Below are experts of layer 2 (counted from 0) of a mixture-of-experts language model. Rows are named router (the router's row for the expert), down (a neuron's output weights, with its number) and show model dimensions 0-255. Each number is 128 + 24 x the weight over its row's rms, rounded and kept within 0 to 255. Numbers have three digits each.
After each expert's rows: "comes before" lists some tokens at least twice as common just after its tokens as in all text. This comes from a sample of Wikipedia text that the model never trained on. Tokens count by the router's weight.

# expert 4
router:116129103130167148135176166102090116129117168124158157131140131150118130103156108127142142114118085120104134094136152100090142132121123092184126130095126140159141141147153130148136109112072143150150112110143122098099110159142136122161144111134137104159159103132135103114132161152097126141114139094087123138124120108147117141102117101125107086111116130116098124107113148134139157126094097145142125122125183138111108119135143128164123126116124143126181136112115116154151078129143101145070110131111147134167119117122107099146178134135144152107130146134176090141135066146107127104147164085116105139159150151090135172121173133125153099111162119168140152155118123143118162129113216096122080152138147147162153096126165117044166137111122150140118121117139112137157115140090114
down0:108148115131133150117122108127173095179096099175153105128123126134128121119126107161115151158086128129133138137130141136132121115134164162118167124163139121100133111131117132152129120118090133114152110152089129136122136123114121146134115104105176171067156150155111111113142096123133182144103126147124141126106114089158134136065099152155147116173086129095163109139142133132117119133109110169127137175140085085137100128137130115107132161176138140156088099129174090066094070107106130104123120145125120107178151161160119192126144106113155120162092104109132138131189102084148126157089161147197135084113109152095126128099112133124106106116142140138104113102123124102117102115114125129128121129151156136129162146128132150103107130116119105121115131090131152093116122149119140
down1:076111151119160138145158130126148094149155116161125102133142146141164125146135153156107165107113092132089146132120160144157114102089148159100111086127106127157137150131108156084137188126154141100124161146147167131154149144155136119072157133101105161084143121094120131135118105146119125128150086141128130167118092128160097138110139101137132117166062142093136153128127141097137138166119127105106113102108139078127155093118094127120103126097123129133124145110134127113102093140136174162152117093131154146106090123119129152108166132130118095131126115176135137139123118152131140117098114091065066121122139172133109128083104133135165158131109175088079097127150174123126144112099140163097094095129094154104132129140139136156128086112099139121120103106124133124093146103122104
down2:095127117115086086149108124049157122129154115191164117108105124117124128152148122130123106108149123170144143124110151131132133145116152098118085125146075121107163141076108083130059155128139143135114107109161131085140147139132128151107115115134193084140137112056116132081139101148119149094093121134147119117119165148129126151115109098129142142111105101105145144160184127101132086144119146139141131168129143129107120133110114094130119112154143130135131135144118119105135123134109141092100145176131108143116111126113094107164116110137174085115143119180136113177124145158108139095073129111128119148127150127111164084166147133137142125141114121110119115127114134124074122132130141115104154180107143120107147119117079166085122154117120142160165121138162123144116127166136104
down3:144114123128089127134102159138099109138075115105142105128086182126168099135092172140124110142132133158105145150121147139163185140107114140096140117160161128130122089134127129134103142121115120096143081139131177122098127151109159144132130108127100112163143159137131136112111076140129195121145096106137180143134151210166108150104148109097135133138127153102121138125115162120148117145116110113166117117106152155175110139118123141121106111118128153143151113179111170135141145154121135163111125137174119119068084130125121096125079141088093124136135117131119130132088127098123112115150106181146112107156135126156106131132095149102133119134147108128124092121073153138107120129122144140159104084116129151162057176139130116134127116143123122154156110116169124144161151096130143
down4:156084135143105158131097122149153133120154128104142175109128104102088139147161148105093138148102163154145106111112131089100106170148133091121129138116115075148139151116151131121110125144186108131099140126140117098150121164168154127119123151152097142121117148142111147147129112078118080111123117142124113135081177131158155121117144136085135153119142154150119152125127108101199105140110189154115171138123150137144112130136091139135064115145121098111135093092129134153156151093130093122123155164122159139119139125152091087108105161118144106129155142109147133104138123122148168141139105135137115125155147142122169155159152115100131094146117160108112164122165074118146146130158095159119064139117138113117096089143089124112142182101145157159120128130123133124130126072121145
down5:112186149136128123148122156070132117160144108120101122158099105104152140076120107123157098101140162077093140150143163148126171123126138122169148163121130161162108146153109092139124162122109146142157069147125111112147126115087132144107125143146105115142129146117134086143155162101146106142100121115144161153086137131113115149097112151128102124132105113124142156119153163123137086116122112107116118111154157093111162100149133133182118106131143167113171130141184122109134139122095128111097112167098154117109141105132136152096144127151119183116139068124122145177107113098183138130161148078142130082084130128141090126148137138162136088107104115106113137128130131155168103114172129133114143093124143100134165105148129111090160109088148122123142161098108138128121125123165152
comes before: " the", " a", " his", " its", " their", " her"

# expert 14
router:148143151097048126119145180138141124143125084116118160141151124110107135106172120138141142139145094124104119089136118107119108122134115089154148142110112135103118217116101115083133138134071167103144099148136140144119113176118127116167102113112116160117113146115181104134122097154112123135115150114146111126132163141079150138149117110110141133124153129109115119082120127166104135106143142157124128096103123121157136126143124079078129118134101143120144091122109152126145088099121117158108174109145064132112140125198139111159131104099114146143123110164130152165088108135149122143151117153118148133125162136162116167088155147115137130125105075109155113166143131135088135133136107106080109102104159108152101118128146124127148153122141140114113147127119196119136116120116077
down0:132133137105138144151132114114125162117112117124100132128138107100128124125122158101149066144175163132124131128141126145139142095126121123167154076128113084139131121147102165098128153176122097144102158145104138130131109158118127139110108144167156136162151129121180101091118140134135127083082176090084100096118130106108137145116110170128090142115096140115099150159148144143139173112117161080139186113125149153076125105139187156163165158107120145120097136169131113141122107155162115163114129135092135168113139154117135121120108139152163156158128119101087162107129170122164101140127110103147105116125160106112117084114129133112127138150117161149098132121131121110104122160153099166106112100145111171108122115128152122149120129112136130130182145178136074145112159087116159
down1:100143099129131150131129104168114115088152150150117094172130112131075199154153106134159156169110113136126167130115176127118140117144137167116143164146106115169140136099075069133120151123107135123102124127126118063117122130112138108088119106146119175142132101157154122090119098101120124120110180122158119074137146162148143123119141142168152090114107131110169104119159141111146107142117125110096104114161132146135099125100124091185116110131148160136123134101134089106148115114154114099136133099133113078143106138121149134131131125054122131123129145113145156124139076149111136112093168127133108119111124085118110143122104160133146128108134125146132166136117168145150100099117147097124131117117111149101104078150119090142113069151149117143156120109102131131123194130128137
down2:179131132181126104159129079100143102095142166170076125105122137142072127123157101147105135192098122143134121131118132141158132125121146127100126141142140136125081164164131117108167117113121095143110157107157133127124091107149105168161118102147129129084168154139078159079128129143085172142081129138145137166116114139154122090124155151115148106114103144109101159078121157118100141138144135120140131147170094133139123109166129102154116174134116134117088125132102134133102170112128151094091141114118173188126134164093120130107097153133135114148147127136154125155145151116155108116152098155120137117124124108110122160158113114143139137131101155102121084179115112130159104128115080120080121134091132108152163146144119127103091119117143161126153147138115149124130147164159102
down3:178106145126153099132132128163117159114168175094137157135142119145172138111115112071113139107147138129158124130113122165097158125152131120113170119139137133175125141145140114125099103101109130135102123139129112156176103152122122128149155111097119125162104134113174157093168122151140136114123134112135116151143152113156148117165140123122092142135120095109111150179144113086120156137146159107092116109125186128122128112130144139139138135115130144126115097145095110129153152143176133073136152151114113139114114137107118187179143130140123075162127108137147114095141127122154127081157114136143074090145114118183093165091185150102118117117135196122151126152142101088140089114161141127132131143138096153124109162186100102119127125102141111162144138109152113084136154161132142
down4:141144123195131123149142201136129077137119074155130072142104183068151114131114125095126139136157120121131116167120152143149110125147130126122135141180086088108164114097083121140106096134128203105126109111126135121134110059120082142123128117124164128135103113115141116168126161123129139128102121127133129121115146141126090173112134149127155194124125097151153119131089099149112120098124108087113128149137123099118153111125129165105127117111137143180098135116096127127121132132116134136130146178131134117108101100081162125116137102100126096152129117143138134147163142128129094163080140115116069135084122154110114160144141163106104152138122176128119120121161119125150104099157102142091160118111102117142130143127104156118121092110118116127107136106147117133152171131092142
down5:092174124114134138147098153117107153144107152128145112134099159121147099143130091168134140122155155161109110092130146127150113126124149110131116164174147109137128110119114117107142148081133109123106133104155112106139127133126129142152117143142138155118136171177113101091094121133166142095170133134107134133166160143138100112112155094104178105102073109141129150096127116106138141135110117158080129112107122120139139098085095130068102110095150130146131133127146127090110099073162126197164148130186136154135134110136146134134119103139148104123148147119134117076139111143069125151131146139093109124162143106143096112127078122108166115068166144166132139106129152117170155095121115134137153122145147134139159148132116153121103112117095051119116081121150103138138146161112147
comes before: "\n", " ", " 0", " and", " 1", " but"

# expert 2
router:091130119105100139150122157142065129121130071126088107113110134117123180143115142088136131153085160104103167126159118111132111168122102136115120110081135118132084141138138126139120137148139115125171148134117177067099167089140091122180104128130134121179107132122125105149144149100118137150133145129151110111117146146159077158125135124108126100134096123117127134182145127097121123164104116121123126121129157102180127114135116133130177150137147150129123151143136122116140131195110137132153133125114127083085128148135146176119135170130138118132127143148116140150117127166142128129148144143127086122085089120153086131180126125119060091117146149096145132118122152143170149094128139072125103141158178120080132122108123122139171140131115146069154113113156128093144118151103127
down0:098177133129141127167109174139180149114090144109114092099136097076131134125097136157120140186138171153157150122135140115073156145129087145120141126135172115108088134081186126147141093153159131144152140147182181076137166119133132170142101150096097101118179118128124098115151131117106132141116153127135134117146125146154123110147124148118103118160141124136106144108113135116114148142123101147076077113135111125138153145154103139130155126108120124140108158103125102111111150152162139067144166098152123121126088152095111120144126118121126152145106138109165172096133101125121136145145147123169154113103115168110139139127124171144084114112134143146143166133172123122118117152125130179165120122097131126109115163101107141120150109151139149133101127126137170106136186130107095
down1:121116149114089112144134138162129149105127119117116100159163077108167120090210130119107141127060121129115136129143147143143102147163146113101131109112128147146141119139149120130132173098124156122161079142135148173145099134115123113133081153133127113100145136145106096151154156154167124116149137123137095116115148139133097128133131094141137115162101141102104122080103142144144112089167147116157145156109174146124141130115175119151145170133136145172136150092121181110135153115148153113135138156118113106151119132126134183099145130125143115132153085091133158144154089110153125095134086148163122151136120174098107128123088109092122104156112111130184139174107115136078112156118165078136127174116116074102095115122114118100126113135144118142147111095138104154105118125159138
down2:108139199107090084140130127131156135112101120129137139148122165102124168155151137149128130178118124118140119116147128123136153140140097129118141097131163118121170128119133166138152123118117118124091133136138105149118084115145117128141175126137090146075166144116116105149105118109124133146183155118126142171128094098102105114108142109103117096089108130080150129091103131130150136128124161141132151113128127094141118094160159185124106114128124138139122141119146140090141156116150120117156160120147133152161118110095124111111189133175128127164124104146135137176139104140101086183127172133107119115111173144117126130136123130151160129135131144123157128114079149128142155132074095168086127090118141166155099107152105127132127115138106115162156115075182103195099128159084152
down3:114162116111132152111111145142117110141106133135109123097141120130140120134149162105127105116117102133120120107163138117145144141124093098109109106149127152126134131139110140100145102146198166144138149131135152124126122122102108141149123136178136120110113128158184119114104134128154147150168140166100144141141125085132170165128100142166108130099100096090123108097137122152107147138118144167152105119071134090155134145134165154126090155137134140137112069154136112171089135157116149094120195125114110162149131160122114128152132138143129084115164117132130112099089164133094111157129162120093162193076167144136084087126147128124176172080108159082104113152134128088155147150114148144111128125092110109105131134155090119169133123122094137084099089114122131140125115133167127
down4:108112145113141164158148119092084139182094122174147051152122105161154129120135148128157111122114098092145104176118144137116146152118151151107121139083156136151131157113076122102125129123136152120139142151120085165129116142174115115174143108122134119151134119129128099097115153083107098094060118116125129096138124117145117130134081155161083116112148103141119142123124107168156130144118130136111097136158133129103096104138165127124114138161115136156152140122124163164180135127119151103120115141158082127123057121163159142153126139103162150123132171113125152129138143127101106089106110077164143156142149136106097128136155100119128127090112179142110122153134130122132124127115138149174104110112122164133090103119135175094134107112104123153164123156126121138167128073120118
down5:142148156146141120131157105128087107106096112135125076154154129141091172113124145091095153141168059136136098099103151125142112119132143155133112128163107080125100110147116127126127092139108124129137101104135140095146130108117166117130119136170149063127059129154100151129114190135130139126062103120128132144090176121101110144126091121127138149161133125128110132137151129137133062164151123148129151140113088147124150103113135142150102125137158195121152109134113101101156082150156113140090105131108140113105112144109129120147133067133165120134109105108093087123149130142081107113108113157102138168117133128130110108103108099101136151105121071115135132128161141123132155133132107138090160112111104179116095124153118119141105132154115132106161130154180146124131141102135133
comes before: "-", "\n", "|", "The", "In", "=="

# expert 8
router:089126134122135120120117127115121115133094134090118136095158143122130148115129164128119125139147151134125090150172154106111113098148153092140158154107177151159142159080125135102164125123118111108104123093117105120107106132126120132118107163143140150099185137160147119148117123121124158112127166120149129125126171159069131133159131134139126122125165118155124113139143120099141121108147159167112096096146121135124125135115165123115137117060124130111132135088078119168142113137149098176092128131126106145121142131130147098141132094133152148081145114091152055130140089217138126094137093147104097121123156109162087093068097154095124101176141135139100150082175140138131130145089115131122140156140129109143175130145148128133158117108140161113111145113124118098147131158169163
down0:106129123139142137139113114143174173154127097123125104127161143112187147143178146161148111128154089121159161123150108091126091146144160125116084136134117112139147134107116120150150137126112135138153123128140130141098115123119133140092095125115125095141147160130121156180127172153114123174172179135146139160148136133143164103090138158165147098147145157175112133127159091122144149099124109136070156139121131131146101117131125106144177126094150148124135167144090102145143098108125133159118150138119140128121130125161122114124147058177130152119106158126147183175144113178141129129112119140143174122120122120125082194171113091130109105164126102120132133119105128118061153121114117139141155116112111159173121151099144119138106136101120119188128133141138137142116174164134113
down1:132093119134119088153137137089100134131149128114113115072121149140129153111138127103141130115097103122128112098097123136117142116135134127117182156138137130092145137134134162091148079112086124159158116166140172129121098103143140135102134112165155124124122159128121126103127115140142118156162164148118138142095146147153087195090126119175190109140151112132097126120142144128126125130130129126131179129158146144130129108131141128147146146120141115103086094100127085117147082095098113136085104148170118099076126131152141111135148074071133118160180125139133145162126131120117055063103120148117133133154144142117132131147099133130144155087178160144142117148153128104106113152106177130132131131090181150147133160162116144126100085149142110147128125158103091124135131155138156
down2:167129133095132096158095099136133118150109141111125124101102113114155120123124132126089122172155120110102131100156138104149118163167160118104141130131145125126125164136141158113155121094116121131101130153158082141147128151151143118169120119106120143118108131140171130114103133142118103108128069079063125129115185096179126159105155139182136108118158124116114140153156135090132104166138166108166122098128088129117112152135112105130117153180119137141169145126090133153104163133098124119100131139105161106144159109144146133081144146116146129151112137153073125123179157104137166114119143116130108139089140111104125128118145109138106156109147131164170141074142133108106133084144129097125159155099158150091181179138170141120101151152116142153150150142133105103133171089100114
down3:113146084165112116097100115151156154120070145112117157144121128148075100149121158131183130125161139127110160133054119083087154100183094145148129106127137082138108151123106155150150163128131124146130097116175140161126174118112146124157123084115171133151133152121133105147121080156103118139126115093119141109125121139087125126108134117134102129138131088099124083150130129158152108111168125125091118104145116111110121111126156102164107117090120132155129129107112150131100109116126084126136171121164120121136127185119116135142156126120117091123151138138139156121133134102179113095162163143124075114147137112136124137133109143139102089130179164161105105106140122139129142104137152103125168138134112102113094097110103135100103108105150117159108116068108131158096137168118085
down4:091099158184131133097086139139164115137143129132127171141119145118131088164177110135170099133113092131144187141109142151094101152118126089103123151166100110156123133120096176139114141088129079146158109149129162094145128157096176128098111136067106128086129127151150164126114128130129146109111134077141147131164138097114136137127129106113166104106129120128112112160110124138116117152134107089109112136127099150145100100111099146112136090120121162120098133112128093109154109122135106137093138123125130151131118089094138131132108079155091140156154127140050141139152145106087105132134136136121111089099124141185126106120126148155132144103134111156147099087148096133167199115142140132120090146123152126114122126128141167166170141127125111141123075129116098130115097132145137
down5:143145115127169103146174128095108123126086134118138135184115134177122170119136111086113121126117160093127200104129125143115131135149119112096065129111136116139133116141129183087170112122130129102106115127171126159123140116133123179138150160153137144160135113136096106131132070103131176180107104158153157137125146136129168147129123152147143118147113157120145143135156141121155165154150109140068155154129120134112137144119088105153173108114148149128118143107138143130131081131151135144127136144138102126159157140127119161102134098165128110175101139138139118151151149107147141106161154084085138130154158113099113143066183130125160119088077105114096149118089126123146153092104116135114085129130109100170142111098105084117107122118116111140129129118108091115146120138123115
comes before: " of", " in", ".", " and", ",", " for"

# expert 1
router:078122091089137137136145128154129150102101116113122112187132115137133147108159142107106134130124108107144162138154137151130108125124125114141104098127153142140139142103089121140116160155179141120134163095134113177100096153133153101117136101089089106129146128143154109152157122111158137134134095117122161152137142113107154112134138100130123107093072096150135131159146115130146132158094081094099113133126078114116125127178140143132085123106104122140052139116125151153102125123140143105103132163145128145127138125127134130137131125129169116141121078141124095116132132083152161097184146127123133155161134092119121123112104147075136160196133124074105137136116110158128154106125128107120117128109167105118124131183087172187116138144113133179155159095131086131127139125095184
down0:096154150125132118116110117106132170097093120102105132135138117102107115103136136148144143139130082065158158110133178107144106149117143141119133157177104145120101135122094137106088152129158142098100140100165148144128132137111100161204167126126091151118116123160177109133110095137144136133110133103107135099132126166092104135097128108088091092095157114139106145151084096164113114148155154099099106178107123119119133105155141152146127154108171146165135169138148079115119128107129090109085185146113154135148170134164121103161153143135139129125148097128093111097135153092116086108157159151131162120138116145098124146134124157135135143117119151152064128164065149153097112148156113154139141137125145139148110111135107126126122130106117151145145156144130093127126152135132105
down1:124135070118118111151093118104084092181129155171086146122161135138179148154108130079110168106105097149106126092148155103101130103159107107140145137095134106135135115103145102116143134140133121137113148111128077172110126093167143145130103112108158098131107125093133078136139155129145132156130166135092110120153189153102111060115135138147119116126137132118100104120134123109115124150138118111124124126169128136138119110118149090103171125115148146129145125156111143088105089116134143119071147137125132114127140130139119150136148149123106160122158125133140168136089098149156112121069142080121089144079167086125108085172140161116141111120138137137150137106099113131167136127130141140097136111093178123171094151123123129131116089123101123115110125130089143167102114075117094
down2:161139115144131149129139111143147156115148117100129152139121166134147102087114110127110061160177101139168130142143141119115113154091165171121117115119121146135104144077129077132121092123113114134065118157131109162107172139137081136117125138154107091097126080099095109147123111140109144113125161126120116158098105164142093152128116107143108136137157148105136125106136122155169123099170103116149130136157141133115118118110116121142154122132139132153132133145134107135153099136096101115165149113189086136141169094139107166129107143041122163102152141094135101100149099123154138086146093099140141127119150123165159141130130133127122121127091099153112168176130112061109125054143125113143105124127122145141123162128130119106113127101127115099175088132129142162129099123133131
down3:086151170134102104143127128156093141116142147127140129136085106128116133128144153099132157081104127105070116121186118124138147132172121112159141168140156122124138092142166105176130100099113129110118137151094128164148133174073156122162147181110131145123121116113141160095137107099110088146130103137149128100134112165136122147185142140150127120156125139175105114109133144132160132110137132118125100113116126181101135130123085123147120129113141158127154121175122100145104162107141128094097168131137107137111147131118163124146123150166103145118147102117171095119126123081116128156084137124099171153170165057132095138151090148157115120138150156142080121118132150185149113120122104153134113151140107135152122134128139128181144133120162117114127105117130149129106166146079092
down4:122151175067115129153139130115093074149177131121098165119112164142136163113098120069143126149129127142131160138154150088138140165131127120102162127086112141155098130126092120135144109125103141117129116121167112115184131098124125123122155103115088116113172160146105119151185156123065123074112128112152143126144132164136138097124110137146142153095142142132106173126146090128112149101155125145154152114149138142142112131157142133178128115113132149100140135117118144148103139163137119168099089124133136163105130076078143135163093135190128154157172103127153099143142116101090154129101130135105119120132136146109116137109152077133169071117144119097124173161145139121137108109139111139134109117113096117133147108144139129151169113122126083138113126153169153166155115114117138
down5:113115113105121132164115168120125159124162146151109155115145124130135094153138137108127123107131173090145117108135148146108124140103176137148140090126103123077146153161105124121165108096133140100167122139119177108140146143064187169166140101096083173122097156146110145109129121129121138120127103122084151109152113107146082143099135114155103121142116103126131106154134092138155113135119127124137131128087126133133170110123136149127141117135109139099153135120150088117157139089141133164132111152123123118110125154160135154123117109095108131154117129105100169162132086119140104122121086170191195129144116155103124113136133155111098149169131137084102127115110136142106136078157129156146159170126120131162101141093148101121064156088137096155178160082124140114138156125112125
comes before: " the", " |", " a", " his", " an", " January"

# expert 7
router:097123150126177104133155087185103109100140122126142166161162109145141152155131129122145098081100088102143112139127155121133120121130126117154148112123155152113120129159114152127100127123121121158116109085125136127116122136147153150150112123163139148139139094145118103147143118109118129139131141129120098103130095125115106104155119128115108143113131097123169073167121163138143131084073144123071161160133113120153127078142134106122141127102146095095131125149186179145127158089126158109093127169149138090107117150114128129151131135167116160118181151121141142157115087116110129119155126092108068091067150078153121148147122102121129127175123120113143089108121156118153142134139135133184129138113135107093087075160130136150105125078125136134169129132141114182151133169142128
down0:091145148129123132108135135176121142158152151110093140109148125066159145170102113118129123160161198108083128139132167138124172072123162149118113086174118116114137120114054116084107143167162132109161158125156162121145110101151110087137138147131145138129105104104148152119156128103117133122161151155111113140103110101131137166153092147130128091121153136131146099134097120103137107132158117124125084116111136133168122101106164134138143094136118110148161130187094136139123150141138113163146077109117155135140131117144173125097157145174143106146127145159144139136116181176127113124110163179141138113144118113143132142119095141129137103103083142086172132087149140133102110120125138126128152133116120146097137148173119138134116130143126103149125086082116145154109099106097117
down1:151125096120134099104139093129123123087184098089124116167137102154128171128157126121101118143140123141118133139127133170106140157130172148088112123100151170103141110134111177146099157131150088135111101175135115117123119170157171150125149137147131111129148126119113157128081144129141113167124108138117108087095054101155135140135142080126138120091166123119111116139128121131123126122139113143149132119112140131118122106147113107103147141124117087114154146129145125134142113114122155143164107135130119105098152127097088181156094156150122141127142134109151191086067135099145129114141158160118076112112109107101110135133164110080089124111127100123109122176140144140130110139160142109140132102114152146160152113138094151179162128130158076187098112154092139106100149127153175
down2:166125165120139109098155150091102156163138102165147116109127121101108130117144107120149142128139095111139135096146177116149128140138150136116143117104121157111127104109155107138101094096126138122155139121162191085139134116089124149094098080117143129174144143091131094092141125080117123114098085131106125131131114117156127103127141131187144112151100137132128132178149134147142124133114102163116122123130142089156106101119101131147097127161143188121123128117126134136138129097145124130097084163146099122170155098159143124147100129126111125095169153109123160137102143117155140105171168135110130118087101100098156108122114134181144096109104131140137148158110073131117109084123133104135168129110135112097120154098157101125180135134141085126134155125150112152125208154102181
down3:144119154151108139170118141158118130118133159077109078108142133114108116143147104133149133131124150152128080138131111147098128151124120137132159126158101131132137123119096107098135107172126115145187057144143158094148144128110095121131110094136123147165118145110180090129084099115137059129139143133126051134115166126128078115144127155136119149154116131092146128135121121130117100132152146116126106135116117158159148093119071125133144169108099127117144127078120171116172149144131122166167111168136151118138128116102134121140091105152117120145170131121115104139105151123115124142135150079158119131100067123161142125121107134091093138154120115156115130155147152138169144129140170174153129135162151121168098128133154116132131143114130099121129082162072088143159110161155142
down4:133153104142152147147166124115113136137127089103121119129135119105111137126158150101126178115136125130086133163133160095146128178117100138149118121117109091133102191177146155112171139092142115101102122131140131141137161126175132093143142156115126120150113108078117135089147152137142172174114143133126142136144129119115133142138124169125163095158139161165110144104152150113186144122117111122108146111115110140071170100137079121149158171162185178120115148153083106135137128114152130148116106076164143084116106089114110118084132107137130095172124123118117122119127146137091128089142103112105112094118121132119144142101093129086154130158160124156127111123139162142085096131145139175115098139129122146152150119082166137113121147138123147152138077134115097159090130100134121
down5:151105120163114134163168130115147125104141086122123155119115133151110134102130112097140160103176103098123132136111151114088150170138130098108136145101066106122118162128162161166136105084138123149161129098144132151128132109142139168117146146103113131123117125114108131127121155119139159117095164144166119120135107124137128098130153139108141106162155109094129193118143155127169118120090162139148116143129132096138129163168113131144133139148128141156099138123104109155142153115151129114139144109094142129131101154142088132124149070127144118164141122077120132131116151133122101069176126055113119164142172118133141098154128142093115169161150170104139091141104123149145134136121177126136114118113126120159128165125132163107125131160112183160145076108140113142143092122168046
comes before: "\n", " The", " He", " In", " It", "2"

# expert 9
router:076135136126144091175145110137120145108162127131146122192095138119096105075124144072108146133096150129124145110161089165128119188130121116111134139092136112109132134104119166164151139159132133120160154124119111164097137131102144164118148142152108145118115121110106133128183118151157172153129106136174134122120136108088117152141135141172129096132169152092109155101168150148156126143156109118115113118107175155092124125143103129062088099097176085103128137111067128128125127191127139069143106097100138121119148109172154123152098109126145136130111137161099112180127132148154096126140105118126113149169114098123153108079132149114118124152133124144118130146132144129107115102131117134152133110128120116174109117110141088129097128102146133148132141127062115140115126129142121
down0:110095100116125078175108118137115127115095125171128089125110147153093138157147117175108111151103146157103135175113098068151078136118153118125160164123120136145127128109089122137119098097108117160159127142173093145095111141094111126102115161108130114140103147146149111142124099138149099166105155129088128134135090157139152112124118141138088166118092135141131124152133123134127173115132121143122149131135086065156151153130170119170069151134173096158123146166125089125075153122101108135099111144151094141118147155142097110108142150053112087120130153132118134115143127142128130152120093125135121139124139113144161141104137142091102110165134122093136127165094140104126134131137150113136131157079175110120157124118126139126154101106138125155105082088101094117131128103161136
down1:100133155175128118132117113179109122137139095131080150116187147117112118162125108125140104135103143145111135123107121125153182131138145150134125107118097132122116104125124102113147147124098134162125107118106134089124112103134154131152147122149143139087121109172105089101115199124151115069151129120128131088137126148166127094091100120116123153170140122146157103147122192099108115124165142124131172120156167127177118106135141120100128045152140099157158104131097114139153100130083132145107175104083114142165116145157121141139106133107153124123114115135149115155095134120129094137155122146174123181113132150102086160109103121115121059147095134115128141080151159138115120158109102158146141148091136113158156144154114149134118129094135136148117128171160137125129129113138152
down2:138138151164133122182117094129107131142175112086154137153104120093127183093114131134097142115182101139129112134160096150136176138083107121078141131155184117132115171127162131146069121100128152121128149130138096116166072172149133131096133120118151130161134130106179141106120061110141084119149127138114095157102132093093133120127169126178135098158130102122151131109119144140129142145140139146113153119129124128096132153125148152133149149119129105124156079122129147106160143117125148099144151150175161111116125164125149118111128142119152117129186141148128149136136111090152163122135111094123117122181095095138122136134109115128126101084119093121101115129145125127163136127127080092120138126083180163150126136132087122145124129124164129132128148163119146134165156167130168
down3:164158085109137156100142119110153112151146108165157141163152149134121119159094129122115156120121151112095156145108112147128118141121135122116129123163130154124100129130116132116138135123135142133122090162158117117123120139087148108135140081090150117168087121129161087094154118115108184136128121126188109091132164142165118141134106119141140118127153118130157167154153150098102143118119174167160109115120135138124186124119129132140127075122111135080135098138071154146118163133121130145136088145146115092102153140121104149091125097162107163165172142143152144129177123127133121085100160182128114138154158157091099160082143082109121130125112127115090112083166150111152144094128161154144133099106109111131095153090088186108121151160125142117133152122140135164153113112123113
down4:112167110088106177155139127111110143101124130152125137136102123137121115140130141165177137100170167118143153100143159144092111139121134121133134142113156138165163146100131079114135134142085158114101172130168092103105150143122175134133186104102135112125127100180113115107112140072129148131140135110080130135144163185123145127134112178149147096175122133128134140118106147144118097098117157132131150121138098137141149146111100179135131125096144111106119115104117152161127138112104136115155147164126138118110092146083137096129138072156133108097114180103128125118147072143140125127114155110158125083069130110163144145140149127122177139146128144118106089152147129109140120117149150141094130087077148100144171121132128084132150112168123127169148126117171140127133113129144083
down5:120123079149157146149137093124132167144130104111125132126105125137121172119106130138107114166191121138134157181132080119110134173117093168115128204127080110164123127137092153141115115111128163143127083173155100111140133144117118157128099147104118096115107141104148171110157114153132144131122142150105151122134139123128130129107122103146207124109143073125129140138150111146136116122122132132093082150126110149107126099154114131152140098111142162139146128177138138135128198128104133140151154164139107103117142103143145115154072140106091114145138150125110143150158111079143114119144150104115110122105139174107094130162124112130144169129136086103127148138155149095131112090126165125115119121094150134144179082106133111123105152170085124161146106108113093136122168121153128
comes before: " the", " a", " to", " be", " was", " as"